Weights of a small mixture-of-experts language model, trained from scratch on English Wikipedia: 14 layers, width 256.
Below are experts of layer 8 (counted from 0) of a mixture-of-experts language model. Rows are named router (the router's row for the expert), down (a neuron's output weights, with its number) and show model dimensions 128-255. Each number is 500 + 40 x the weight over its row's rms, rounded and kept within 0 to 999. Numbers have three digits each.
After each expert's rows: "raises" lists some tokens whose logits its average output raises strongly, later layers aside. This comes from a sample of Wikipedia text that the model never trained on.

# expert 5
router:475494545504448500431491445519471454524499537496463516488538444547529495506479485468445547456517483573487518535475474501493443521500529457461530497495353450451496487519547574537511511477506520456589529467566503526482500416453553469523523457417508603478408515462487513511447389515496504481449456525517413537492518475562497474569530498533498484509483475493513562528516521519513492513420
down0:477413474449453475515477451518537565506472449559533510539508475501530476457474560576532540552599431491490446394501398489499500519543546440531496459475467464465512479483567511512527451523502491467524552519461541528509551447478480389538547545512505532530456556539538479491503471465449507452568575425546519521447503454487428492550474471547516472481554488514508496512499513485444521484569
down1:532546477536510562471530472439567519445492524497428472503476506530484504466467464536479567438480580518517508490569486533554490505546547451466494476493461487476513555466461497473472467443438541515469518433462557487424525506478455522447500455559566481456474499490486440487583503532502452484436505512456530497507527521482476436501530433495512476466536552534471553510511473564487514539548
down2:548509502485462504441508539533478473550449477468532515480516519529456481474512445564524520467479395457496468510531431521475470481510473551520545447482497520527494566472482493475492453511521543473517497420535503528466561493458473431514469510535536478444481480503462543484399548503530495448407567547516545482524520499506540474545479515490445458544554442563529502468514534512514475502505
down3:487546511530554509505474473556519498487498518526477529547492546514443459524497469527534516547450550459508524494522473513512530443479522513509476536499492518458468483488483501607498487514543509449485473483452482493524534520504509448447415563499470509523439416558429500459465505484524546530504523489618469500548491417564505448445449438464502457451489372512509500508499535456503430508497
down4:484504509486445544513544491435507546545486506540506522507499448578469488530492539563524478517469556588506511514537581461497423500551504527432507526460490383516556496503526510463531409546495449541426513480517446447522475523506515502553455470501551482583484506461492533524488451448591485498431522453549521494547415497555456543538523476420540508546562507461562467467525450519481564456505
down5:488470484508539478450489489517508450494499452564474522469522594517514572427483426447562518553496457537503520485487565479426553512507469485470501462546517450405512515518466518543471444509591485506533443500448485541474531586502522511519489489498525432515447482566523539462487493409473540496503462472414498481522482445588477522565476448531489506483516445546442527553505512555429515465470
down6:551466478490457484483488484488490495463553497431486552530521477533504482524479430511508444544540539442523502548509490424503462444455525529485375499393438568491497476530454590490531459516404485497480531516487472495514485493455469431480469516526500546515557479489414552486484454461546498559472486508479485566529477487523527552515496516519496470481425421458488546509506532504531556520472
down7:557522566512473557429533506480555525529591572471513477462509500503420546543421483488481524555468457554464515527476494530513455547507511492501527571550504412507509512466494500471498474544507469465428453522501525506482552459484595474484534471493505513506422563408458517558525464458531447449525486551538455511496502495433566454519493516524466505384506432502482518478443516498524568463450
down8:561430517483447483552507541473466513488469477458401492485540506567455450526523505558543550550510511483508442564484559406502589509460479540510511449435425501492484530534499510476578554542518502583501536526563451457506543488584512463467474427433502474512548492507536529523542511522467513534483475525467486550507464502463473521439459496540468507567505466469581488536536532480549569474549
down9:458524467513423557534499503476575558501591443488520442471560411558503450518476525545494486555552485552519567435508481498487454409536500367553468483521465485525485455446539499499510523512524489445467520528448451574572494482505474525545538457499491526552465480487474459411501496489503542555540502479529541471476469479489414461466527477496454439370524552495510513502517441519501554507519
down10:472502524491533520418512507487503449512573414479508428526537532488519542443460549484525474527521484532473511465514521533531541503482452511524501506482406461411451528486510546531514491496497476543452448497527475476427459536479543461504445507525462469445525500597487535551509527403435454532483536499501526472510527539628533528591505460469545522521504479534566542484478453517462447490485
down11:484546508514538487539485513431551456536465516544500499470609487470481562488507440529446487468506470519516504439484477483532464415493505539493526482568552528538456474548493499425491619516501516521538422521470491510490516502474511535475440491527567558557469571589548567443517488559484508482465515544510414434551510485497586472506571505501521530476443553491468466560553475473456560452523
raises: " —", " de", " re"

# expert 49
router:485459559432524491496537517559517514486494490444420479533488534451497540516459405477540562517482481569528542453533524490479451479497532450445550422480445544476462542542581496581483466511455435467490426482531523446527589484562533537496538561553532457447521453506536483502508507499478500452448502516517463547500440499506550444484558507514596503548470474475506533422452410485547470441490
down0:513529508547531500476517488412539517449510459542583515454504527526466499511517433493509462498453481532497578567470510531561478513515490508484461499547488485498471526583497517531433485490459499557515539445535561460467482457520488491528469497493479501448503545488536511487503506478449519414460474485505498464509504527455474477436505483504529520572464566548552495478506436480440399549474
down1:446524514443511530449538503500512517494471440476469440495526496491514483425416544513426475493515431542559489505493481497501485530558518435519475502516518505488557492547561456572528525412451552466489504561499433480473606506530485521526455504467552484565427457499547533478526519537533495479465507497539506503537513390605500556464522527423521482510488530531510481517451510511533443463510
down2:474496462547597507511533475479525582516497474516535520482483547478516489482564457552523494545449524468511520559502471480462469461444497428485526454568499467458514537527377538462479544480546470557487486476465539525425497503498510476496545532425452463532477485493543524587526399555446495516475513459466516465512587512495528434521541546581503508542498538509489479491483573430513485472463
down3:467538470476528470494488483580574504519465529519504506475489460524547427473544485535533508556460528445421520451547510548412497502541535480524483500512424494456538513499538515493609562454510472444551521520576569503488510574474464482562549516565482540505425514516501478404534524441533465552468514546507516485489451498483524439383558468511566468501464565496505497525425505509480518459514
down4:518563539514474581513504508549516457444547503404570521574503525500500458543448543453473484474453476491538471470555486492558456516521526498519457474470473476464466505393446446486540512480375521441469508463531506491482453413441516557470463540514445514554421538494474449512539489572579469529553453502497518561532467541484510537499481512490506473518553541481562482456458488547503471550544
down5:533442496480493528588477475603492482519466548490473530469533505507432519498548539509468515481541534502517510490445558520432553535432446434490499533446520603490518517497528516526534479588492363486532496553527517457449498418450486524533513492538377531507460519402561458540496457441485483526553504483523535467478486502473492521468428436497441493490531485524484522470543520586476507538559
down6:455521517508556473525477525542516490502453474433509425485439395518563441530540478488445541505552498449568467448563556476447473479490468535567474496553493446536572460499522463530546508464414482478487478451541460479468458580547548484502531585406480544526581467549538492491479512624486512453501516435522524536530434489504517487491474474430489573478416551503508456477468510561529540545523
down7:467527505491535440474481510465439385473513561501491560548508520504518448488500445550526476520502469439555495477410467487484610551482526452561498502593570536499540527448524545533519494535421496493474535438513602551460412586474503445530472549535516485491447554462528479499499517523489453551510423526548509452478457516552556530483415491535539454511492470556553517511533469474502556539545
down8:507540520509492429505525519553495490462522518521553505476510484482480522469446533539471508418492559529461462460557454491483506425485461477433444489559500496442489480498465492526549470553577546506434486457464457470530482435520484484407432448530470479575486509531557519447499480544522464556484505537509522552460565552518509484506406430509494464537501493562520445503488524509446536487520
down9:459507489524514429515542543454508506510548525498543455535566491456498517424483514500458509520498479530575488494467548536452501473523549546498497512584508494503432503505459542483492503483531418516513454525402503484500512465464547465491583451457487500521539447450460543510491493495490507470463433545433475403563548590520516475438482522502513554588487394556471539541451511446433452539496
down10:503493487455532605516473513462523518484474450468511512494572552507444502509453474498569427487542563427467456526495500529415495518562504497474494563515448487504579461476417425518518493433450432451503491451518426481509511486492480529455483498538494465496480530522486441469460558558514493487561467550473401506463570521483465484521512498491535538513539459531528550450549490512489510484505
down11:555515530534529483513608521477472430491527549513462471547538511565467502486501479460453487492514496470483485485480504558464484481523474466438546463549519485475585510507536464500477469443494551436500455562449422499466579594484508547528538551565473461455420496535452501585505525502515435545494496493500457501508552476451521514538497517523455548502473540491561548563513434556443493574521
raises: "ive", "al", "ation", "al,", "ive,", "als"

# expert 41
router:460461554470539502511522536502491530542500591443510495515553523496507503534580538544525557472557484482470530520511538513492535438521530500466518465527508481432437529433451488523520523438414529461408485500528563563437557499465561450516441545479512491486538587485547532508460515493474460527542511493489507491449574435569445461503494515451452499430522429392523545513518526485464480542482
down0:539535527476518529439523560481500484428526485479483511528513509487487396541478503499503546416533420529457498556531547565439460480441446480464444579550540626504519483482518480491506504459517500496520456564499497452511448531481523452559458516481513522405522540493513554527434446506548470543512574527472469521538585503445541474470601563444448548524481480481558531490506524511522476520525
down1:500499496595487514519552473463471498512504498444499589432471574449530526528503463568516556526450532500503486462471489422572503537519540520516445502519519454485501594506464463474545483458460597524485486516433545482523510462477479432475378530570477479483486498459479521537432574532459458465561460464495449514436509499467478485472515516469521440520479447514468549572555469561503474458542
down2:523507480517456540512477500524483477480496525398448523494472449524480573463445471476447508539507496483461483481450448484483476459375404490521475490491469552470481462576557472510498554491485587498548543509464421454507489557587479550485572472494470530548507483532523516498544495544495526479508506528488530553608461442455521520475473555487494493486454458505488440456524487589499509553468
down3:425474521476432481512480598536528474581544558592462498523522477477543449519486528492540453510568490515476489470530518465529490503509522400523538495484487561426433558471566401545586444535481491498469471408541502493518517522456456464514543508501532482512470572497483466499520432569570470518454491502539571512385518483529557553455494500524471516542526478530535506541447429445395471478510
down4:499459584457548470587513503508520477470495484523542535509517532494550436508521555449501532506588506472467527529522541511470547500493506534491540459491579568482536532514517581508559424495458525476511517532567455500426568454518526479497503492472461523484465523423523546486489537503469512524481489521501482498482618479505523510469489513454469584483487524471564497489488467515436530505466
down5:523562547568548512499487437484488505524469502526530532450513529529529556517516429494508417513376546500551490481501458541474513506474519462494460513508477466545544477447495475450549580455463444445542506511562451499495491545527496573529504500512540553377601512530396555554567508510544492467432502496506521522474389465533530513545579576463487500472512540469439523547490505500470493500512
down6:481471501526566497523499524491607450524515552484487501462498569463475521569470563471500496567495560569588540485521513516485530487534515455485481485453598499464565476528425537537521583457420442531482504497498501443481537419512508498444454515534479442572500558556445501448484485537425519495528507418527489489522571508516460452545514503452503457409462439487478411487467568514509547446511
down7:424458512468554448509527492504552485448486471554451495551497551518517502483565516412549483516538535522535478537558543498508538515450498457493459485478536562507509555522514483435485440472497537488491440414516542541529470429506568435518415493472522533495541548530453493439500489487576471527498471553473535476433504500524499436480499431493482491546522511563485567534510503528496466529482
down8:500501511496526511504520513500559547435499507480481557545469430535451455545491497498530477499513493512551508521520477489505568464557575397397418516495439480526556487496483459435511524511555502515460522531482525478562528484436470473584452489505510432530477490517495506556466491480433529503588477532483522422512408484569477461486458503475484452489502497585489474452524483505493441452471
down9:420563536491524476514540477490513467451479485535484447532500489523469477447537548503568546500503485568548516495453455528528453466528454473489518581475503535537552460482471579489505543527479471518508489530536443513476519447509504544506474509514480501511442552458523497503553537458503565593523480456408513461532479529394525505481579498501562482567503556533451425505474511494523572540489
down10:512492460542476526508491548509521553499546530513529563450506504563480476515463529517464566486583500455445489507515467493498468514490462480495438444503547518487517504520526504558464556489559509465517393486520411506456477440601503569484464508506447516492506515512498549473495463549504432517524520458470487557491436508510548501450511575501464431436449457508483489513544519551505536512596
down11:459515485587548507518534529554518522539518480512495546453503443535529512499474544475494514437481450507510500517546558529526547521493442456464516454470436405547577536516492472519525489404500475501475478487489475497507465502548501491529522494497480506425521501444480470453530536471535491473503577536533571548497616460486461505420408504477477515475560428505512485455454487470379444431499
raises: " the", " this", " its", " a", " his", " their"

# expert 14
router:528521490443552518404490479481495529503419469455506409528480454461543508431526460467506501482485453545478468433501543512554457551459483469597496494528493501528510518512487422511478532457490505572504447482464436547520427466491456475417515597485484494501480515542447492495457541505500560469593466454542571574483478457578555462431539499433478537487502579496501598494498527427537553551516
down0:556474544425551491522445428434536545491546465532494522462452501458472492513479463508596459548526475536479470548501533461521502529538523500498562466514483525496530482479519535490496456620536502457494504537507499459519537466476552519601484454518453536486485507505474501473461525497533560488451425447358465488590453447465525454540489530514517461494493490465503544498486425501523502491525
down1:536554476477519488538492493491498530457553499491522510510523459534483515449492470549511492531514513502567485488549500532478453544484448499333453505458487511490554556438513560579441418517551543541528503519430572533554503458530588599575544533511480472477453456407540490476479508523482512524506498531540494470477521507516460517428487530466544529510490409446509438508495543493526548468402
down2:484518536485483488433522480538416477481463490539459528596531487553526503450528510511486508513497485470440524481462521505509447504487442481569556468539483540507570516519493492489475468474475514471448514480579495521550444538516491554511498538469454578495471480490488538414496507438451501536479477524475522470537456547594544453481435567517505534470446516473533493517519558492574556481497
down3:507506426440482547583509454474447534498497556567449510544587436498544527450526476441443449539411496527553506478452463534474572502491548534501524440459510464570491513537483482440518555480491511487436534564488510542473446483509548506533479502485479610481473473527510498484517498550535472520541456454576479545487508525468504529554563466485507539510459511443545557558556499473498444521590
down4:499479491540448552539505538416520485547472413473512472443480440524568567488468467476446474512531546452464569454566466597509517517409528433489496540540570533535433564489569495512506554548464515608543451531410497516501466478521519541394518496478518498553530486487539514473475483500519494599540496483505474442480507464578513577490433488524479474476460506492525537504533514499564527471496
down5:465513530466440488450507488488500532525494507533550452518539526431552487520490438505496519521524518529465468480483536508466511561506545466485475480475549598537567522507547561517467524505447404503575477537455464569503586448525460524523481483481560501478471529530516488549526426576541556473507539429477487501429470497655463572464554488503483498471542550491489505476513514612517492447534
down6:522445507464495552443512438532526521456506466471491487475484470438482532505464491493623511521523474476467474526403516508519517440484498514478471494422561454499479524489454485583506451435501486531548503410483552438435453552465491454554488562479582533498549522507500514463485549536440518481496478504628482466527544525483487499551459520465483557522446484496490469409556551467491468526502
down7:559510503462509425529578450422510507458472494514462559450468491525571541554566480537464576491455512441444507501490524460484549453493552458416433495498539519537501548511483477484481498487472481510497491536517542480507512544488511517481525460574449524544569491546480490557422526499466551521466477488529572501500492416473457527471444531578537495499484488477559444470560454446477473429467
down8:430544526534534470427499496486465465580481521522468469495537490443466523532492444508432505532510517530523556531480530475476423605481548410407431542501518508447563486507518500596454460520526528508519518394397521460500476470431536494529523539534470547474481508468529416473492456537500475575497523435521484479512525486531473540502519524522526501534480429505504519455442501429496463493547
down9:451465452474500476539475480433508491507550559554545559484416527503606530549581516495480522507475521492465541538512480474500545485477514518487489487493525487518535548556461516472499505474482434510454507492519503499528482525508486560532472481488497531521504480494536414495538483483496472520534547524515437516452460523432507509466542540557511449469500477527488516457520488574505483473461
down10:506446491491588539490454453496562513518578430534497507490480493398475506570524515475501501445503540464449512481524493490474518515459554587459565522438506515488484484431486511428526486534461542553562505454536511407479494477506519537481467523468430458503534439552521514491483517504457576510497477531452487432500398457476540497458467503470456474520506548538496529430468525542488535449523
down11:524497506485464552525493473482419490380483539478446452462535485469474515552498416484471571503491552482496444484462473486516498521483548534531542528574517469521536483424529529581541526501430487504519525489453506500505536479504522471506483532451485484504413515496486555543506554514562469483475506475502439463446510522469559467495570508543453495433555544520518521451424566514471469543503
raises: "ell", "elt", "s", "ature"

# expert 30
router:567534546489518528374497526531548553488527462504574457475476488529510474498544520563436497508491506539506534453494504545461456518508491509474499401467518539535522465515539554530464474510555438512533445546515483447521544533525474502467571535561505485485523451507468517579441480492541510460455482428489509414482548475567528509556554409458531488509451510520426548502443553513491546476466
down0:452535511493498417466449517535490524505497473484518556454558585521552460433509526543545472555576515435454440575499520486407574536472551484504444483493463532448538468505516527441407489522508448509495566479408519473529482492506529534507521476485485471602480526467561520561431472517486472569529549469524519424567483527455544547510493523539466538443558485462521532558573469499546490494440
down1:490496512495542541503522495476573551508452550510492492542509517457463531507459542537447451495506539507465513484528527538465566504523498499505465518457446460480578489499490512469509501490475503560469463540513505562447475446479551550524600462557413459451453497466503510492520505494514565480493501484498580565415554516523493483382449466419468541466477481490465484451506546435552493538510
down2:558507474531544440386472509447515530451519501508465465500405469528539461520474551454482510498503424444541502491538461495454488459502516482486464513489445498530526482451540499487521495411535523524473453528525522513524528489503504510465519420490456522472573509472450550521520494516471504473483520467531435435501506503536549517535452562569500503421493469456595526462514553512438564454478
down3:512496420486492459455500523447457538505491485451528491475452490571558469536521438514508471495466549521502459538555527580509512516484547466495469484558417478499414562503526517504451442501483477516507508406514424493443530473490467536452465509433517505508525518550464439448528504481535461395494436532539413494459499514489515532463478503492495429520525508503483459465548545505543539523525
down4:503535526536448483544480500544502517510489581543547498462438472514562463541445496491540582543514478566527559462513527585457488522532421556502485505461455481514419541521541511516545488512503519493514551512497525565459493423503493526535535549399524496557489438445501484418509543445553445418453458490530517574451508499508543451497515483535494498522465454444531514492484460518487529523484
down5:525460466449504517480457476509540533525560383522539484520524549557540467484466456463464539545518523503537573507501529577533593478475500495520528423405449523590464460473463493521429522486517529437473458499466504534516487474482503479519510484489450512507527438476424420440536523506468510527523551446490547536485506475518503550510511488539442521538550487515582519517538432483511540489542
down6:557525433441507589489541457504502511559522436514556493509439530474500478464502537490541479458455418521564499526462409545546504469401505504446506547508503533523529478545449451432472503498491496535461505434488511505575495468527457499484495446458551458439499497490536473557534544514515450497492511464566476473521489472528536510519513493554475516494499508571436499467501445532453480480543
down7:474452493523512452542539567551524390508492526464528435481481468581413475564468506500547505527530481526516490441472566476553530493501446516522480480521508514440469557518483506485496507489576523434461514537502497458464566477555459559495436498527473513525499491520523489493443532439546457509471427487506508595524517522437515445448439461526439488548442483514547535474599444571464482508517
down8:487486541499481525502497491517541492519471502498432510428507501449481548471556501545485475478570506445464456555503520478476451524526456429558543536479459425543508401452525486459530489474476584511517562581458533507526373560499541525475578557489489528539517488482508582513448472543496593500486462544436505483476541454538494472489473508525536419506570526513440459533492568460516513501480
down9:480499540488450462558463507516542515536452490504447470544513538485497534516431509430499523492555454497505463515508571506440502630516514482475498497479520554518544573491479541502538511497513474500413482506479544500471501524497400506483500538510501522498469444501518467503511477476452439521526503511510497443524551502509438441499464501542482460509477458500614483557504468478567543495537
down10:547530584465526496570446509487490472482520463481529516485596548443507491522426481514501529454520493524461516484469480587509474547472524518501513537437488572472498527517515504513506493507594537465456505579526468440457442463473490516514466539526474441501511545552466454491431533425551468514487470497533487449467475413520508456550475495428519522502454509572557493516526544521515401477483
down11:500447514529490458545513471419542516483507523444464473492457494542505459503558426498471454560501495508483459552482452498551543492541484462541548505552514520481382571454560528474548500478450503547532496523528447454535490570482511541503449416509565455466553517422495494508532494596456391538522471579485540500546565481519529523445567538499506430461489536539524499514527545481515475460508
raises: "–", "'", " In", " appearance", "ch", " |"

# expert 58
router:490497518473506454572514496570573507496535466467500500433468469502513565480492481483524562492539488589483514411498561504499510487489418509491525486476516534484505494497528456519513561587459520472528493424408520489479459593489403527490484470480582449422491462519569479523554389559573560481557465451494516486538487507557529560529492446560528467512459456422573473546544490501548445435492
down0:488518483577515556484470534517459530521409503508456590471537484477505603529515444573487465542455478535497483488481529524457520479493430476481536503494489467517468541440504418431458444493459501486551480500506480499505510446482533401483527545550507520464482527474569485540498443472524573461519412471481548449511486512494501468452526460461492488380557520583463474482385506557519537451494
down1:476503476478559546508476568466424497502497496523457493481477502415512525526509502500553590539478549467466466551508513509423464491497531475486540479511507584510511475441541508390479494491444605410505537585530447420449536498478518433507556466493502503549515545561474509494511529475497494535450528519523510501407496464486491450512445466534474589465495522523432517481490594546543477494506
down2:449509468442457557482521510534434555439481558499484546510507467553517514430520548466468522507530484512505477517517486528517526470472440444468462490482549475409519558497481482494442467484527472486563462535492507518477530519501608495539534475597535533470469514535484489544424465468492495482465487469505503497522519456527496530514538558498488485479497519533498482552550467470545487483520
down3:504563415489520523507499479579492560468476492458478477459502564467545514497482436505526513526516592491507498502463521462447531558426492491535533451448478506496505486470561461518511569525543513465527529417490511548509500480550469513472480527522506585494513472544483502479508481530459526476465489481518500441523518439473520546551613448537494469513464516473518439555497528501574464411508
down4:482509489503529560488487452559553573401487513515517593495468496439541498441511524472501545457553441463458496536477476410471462454520486448451457562503508441479600463515489516510491431469475541485494504494510477470464514477447441533478511480541594548454562562507525511487531513500503467455489543468481479497571500420506443491522526462514422494539414560512529476521505511472555488539555
down5:577488511556579393440534500510518388445441568503457495532468481465512440525561539531560445521569495551529525505506527443517482506528553481552497559560496534556490482422537527448481509474515505482472461485445505411546548493474466520504524480501493532498577471534495544510528545516509534466473499490585421477431468474494525496506555472418539508436586503570450594527468474530425522601491
down6:501536492502545520530467461489462532460523509531504529489537514531541488510551533476522510483531461429505506454524574474518561431514549434517472496477488448555514476522471469506530535527496541492491456495567516385444379462411492477495505573502572607565527512472480589498440555458537535495576519544617528523481570499511520560496444527453521548465542612524507525538529471443484538526492
down7:476520572439464499455512441503527478457534500574471511497493560518426485502536496487557452488554529430449515443458403511497527442567507474479490423524567455505512461509492469479526514540471542448421549509523562494487491514506502485442464595506510505548493490483501479488537479465377485513555506504500458543540478432526536513499529599568432524497468541531527537479443440521458464549480
down8:518525508511549487493539494550582515528554421547413475446538516453474567479537473511527486467490530549441541457501442526512427522432511490612496458451520522497450511551532416564527524491553501543545500457477539549517495543521505499468483515418580509478369466437501459463497502460456514536490479444513451503532522469464557551465510482506482561479508494558547506507500583485521439467547
down9:533417544492545531510539471527485574580522440456513462460510539466529509502466498491527509572439490523494480451501553445467457597503519476477501516393494517513524514506486486464445550482504475540381450472519531486533488499438481515532506533458499514508515551434450414471476473464490523535493493561499531583507497459435435486492494513573538471455575467501531540441480459477518528465450
down10:528462473503517474482610551493522480521522476463436516431464420467530555547539482521473465426545507513505505356500526454468484533503531527584537459494464566526494545489519465518553461543513447516514486492486508528485499487490480492493474485493482439553504508479426495440459517502497446499499483546526467452491508480493469507450471458538531487469467526552463537444456545433476538500496
down11:453465566560515551528533520506532503520532490473477494526486516496488551552514499479470517460460466544567558519512498551539545493495464424478443479519512466501552476520596500477483501536495574576495431509462523413490535468501584469456490474447519452517454501486449493552408405583626554486457443544490494511532482555591468559485579448501550477484460465457484513521550456469532442520495
raises: "ac", "ar", " Mad", "r", "v", "as"

# expert 104
router:510437487515507548474482513446465530500453522499503493523554525545439433602503566510501472490530530493538475541468541542540523458484510449488450458486530534476405494423452505524520487456550454487520491531472519484480561455513464493525422565467448475510485480475569535480466523597432494509496515490444452424544526474475502542580534521469523421429479495518567503525547539442499458442511
down0:488487472493409545514447498566526526519528514465471416507498482528435513512460482529558468524490422437555502525513543492523495632436470507532461567545455495490494480502531518535478546452483537432522509438479438490523533451492502371458487494528543459506535529524511480468487495453543520497568525483573511431510518566391499532434537530487481515443547474464543523434511429507532485571492
down1:560531528456458520528570526503523539525477506509579457506515529455555523555502539453584477509484443561539524528451554509504632469559470496522568533454520502492457455531469499489510400544528473386481554471536445563506501534478435438467482554490541528475458518486524501521517602504555482540534522514465543531452544466452457482510532526508545575414482521539483433548404487455499497483497
down2:572483566471521528496503521482487515574489529453509496506445597492584504557554514466494462501477491454452514502484463479447452499497507492534470488493497562560515499483532492497514546512524532521514467475450456490541469554532464512486444456518527512475456461530513505578430475505471571509522471515607596482554524466585504554500575504525494450447460446565450560464566418476479500501449
down3:500519497571562543484489512561466428486443496492547449502589473489489539568533446517559494519422472515443593470456543475512426478491531464567470492425508454494378520492523432466476492443527465468523501469536456516523504564469496449408416544479479502501489499498512512512526482496486506590515513526531493551498490485496481435456481443539446489475506470528511567478512523443598475513462
down4:489512420466489488454471459466550506528472542568462439437445537410468558520500440516470471492533485475481545510438530527470480525387516518496522528477464449433476599593500472501483501514463528507461482456491464567492486472443486488459494500534573482514514479463452489470504521533523520484516564528516480503476560503477474515490522474462513497483509450544488519558469442479451476518437
down5:511529518509517514479470558558464525444459485511507480495432469508455544520544509445470525527437449514470513486517551581480534497499514550496459412461490463493446510507556497525463456470492521422497550436494544494532523480570429460476483513514476523425523439550521495474530519565453550489577548472489530492501525534466437485545450549517508444433567526549489435541496504545459517488502
down6:468464531513456529539538447442510521535505469474514450514439508478432548559522464467563512553490444546485494482581435578483483547562487464521453404478408472509529497543518537516491582506508527486493535497531486556471490428549473489479532453509561511491473538440532518462587567526455528522475576495491451484521584438465469469489473520461513464542539521492476396489471483502462571478493
down7:469566458509452549503487459461502561488471573559467485448569496485450489535502510524492465467510464573506453498470489416480497505506492532421474592453441515562446533543558499530494392499499472497442412505521452535489503533522538470475533483397494475498456481467510511590463508446515515466505564505519534549453495470443446528573555451509497538477501499637516522536482602509537482483483
down8:513442500590507453507521498426449539475486436553512542528488504489550474511520449530468532476520460516493445496519436499471523514555490561471479441542502546459430560469507503520471522568555485522576519544510544427489496467501450506525496528536487520480465469501507479524430493520461552453410514517538529525500561473458453481551453448529455487479522455548483541514523555460470454439521
down9:447474472453485455538486543523484369505526471484481448509416476548490531481506552486483491517487467501532545454516424496443497546520513495542555471522496506481532515536511519518532543504579525476495521438509498619483510449527514421457556553463435521513466548523551481515584471487429513458466491518491561459444483521505522494515481524521518478545555538515481505465515457468494534529532
down10:568477576502546458502496506454468544519536500510533465529460492543567507575562517545526488528511507527476506464533506553564441528520557485507446488434448456501497531431477511502510538501564519544505453507477492521482522458491464532532516502565451473435433533456511452513429495453463466514577516462530479446526535487500458526499549521443531418502538454469608429508420481590447473538551
down11:526473484539535452582559532419456611522453523482504483465504489522477475494508517436499551479486467497478539500549478508518462500502474549532424466487537497445599505524538496509473571561487521510558500531562463499473560489517533599487488423550488438517475471482460430553497462509467472424462416475491513537488496507439444618480450480533533498532526477491554503464476512533474566514477
raises: " the", " a", " his", " its", " an", " their"

# expert 63
router:487462508459529470472510495507481472479543516488546433470514457574577499518579567476470454409476462455478483484485479420566536542524529536541516493455491480496502478414451481473544466483499565479500451481535533509468539461519480536521436502558423469441556577524534514484545533500490463519488489482392506434553532532573493496511446532515463534478472528443529526535504569583512473556521
down0:456557536487495563548479543501541437519467475433610504489576512555477509521478489506551443527508516523505511543499468443554481448502507508431519540454588513528471476472518508470435448492532572475461462456402499495510445592537482517540479502441517527475470499568462528442495543445491412552551539491565460588468494485510531516539531526458490537532558513521499518495455543553568532546483
down1:509554565517551456524530496537477487424488501478497456459536465476483565470482516553527550456504491471524543577556505511429533549519453433473497525479474470508511440539494503485452506456442529462520497505525467417510376501496414420501548463456555465507500482520507518478525552484503492487489552487505522529563454530510502532462460552570539529534503412487472483475494467579508473625459
down2:507442527543507499507492470534418492505485541512511470525508449515533412568497456500521487521500475579452460451515488517518440489552478409561518445483469535511453526478513533528471515516530526496469544496518505446463499489470463565477525515439450537515502464507561493483518548576504560473447504545462532580489458514563504516437586428482483455496474466538477561619516535479511511580482
down3:490523513493527502491545503537499470460539458501496455504469474528467521489555512481513518503504455415475527501539526438553513554466506544495495487497465443509428520539439477533565597427548480526483468464536503506503394572489501535484510559498523481568538462499503524430444505517489521452521553475484470513492520520481587553474519486515540473576553500521547466528526508546564443514481
down4:434484498479461547508460511397526513574494560445516509480537553439537574514523519490466458472507532495460511528447519480491462515466560514445485570526494517457431555498438481487467534412527507493458460549512588493513572547446445470483458554508503552508522485448554468517505473503478449463414410574503488406398498417513498497472487496448461488474492555477511451476515491526553561514484
down5:537452508492497466529531462492550466501537503549510521548615534429475481556476585486505496489519433443476484534559462508504539483481544523501565456537537506538536521541522546417476499488450583569534540460484508497552496463509432493491476544528484415425446436555498517397542492458512464523440450516462445458519512476492563514460501486482562541550535474456519566521507439468522535493551
down6:490495491473478516565538495509470484486469562422491496503461557419518533548485521555473512472565496437458477477435522580494533508509458538513446475406536497446536474469526505465577483483529525519554622504492424459464496413539475521411477476604442442535528551481445507495483487495431527523438465519480552460543500528485519507543482556444495525469485493505583516496570502477550521557502
down7:472494533482550495484488489485428515477490529417529576445494488498508510512465513446554569536519523508447508462578439491518468522589606565558478526463480545460497488500473517498517541484521462475493576421543519495500495484519502506558480468503534512510494536549499504540492455444461552462441448523422502519442480502555487546551399486507524483539462484519493465442474469517477507561505
down8:556481518503468468515495509504488574427470477536452467535479531551503544575551496555523467542565545490424490551477541391387515466538501491524513483481396557468542524512514483432473474492474497468533455525526456545526470541536473518512551506461568456496484534559548573513550554510499471490455465425498495511499488541463515463519510501603495508500491451474414526489496547491516561560472
down9:590528533458433515416469480466445491460476509483454479500461495507537506488480517524486513482504460526475495477427550524513537571466493429453553516513540514552477443438505535501560542562409500450451468560463523410503509524506434517454512528463515520558518470542471524506475556434481492521553478474490437477577487502538515576543512575520440508514520422512505446472461471487515506533462
down10:494508521398495512503528574489459539562426525536454442490447517539534476459465484545504515523546460554526536440507495477536443550478530492470503554477487498463477447496438475493556481526486494467503523537445476470545424482467518521472497472571578439506508524431565523447463491541464434544568505508464485523538436557544546470506498453463526526515527495510525488480508498456558494516468
down11:526596464549426483467478516514498523581453474507496487446509482485453528469525441517546556503429538514480492455492522488539484556497490512516504525461534494488527550525493500475538569499563525443505530556509506473485550475492409447461483575513473465560526487535456561501464493500504527497491467485466481504421472514531514543537538469495516490564496545498549532511519467451466448514483
raises: " the", " a", "ward", " p", " an", "es"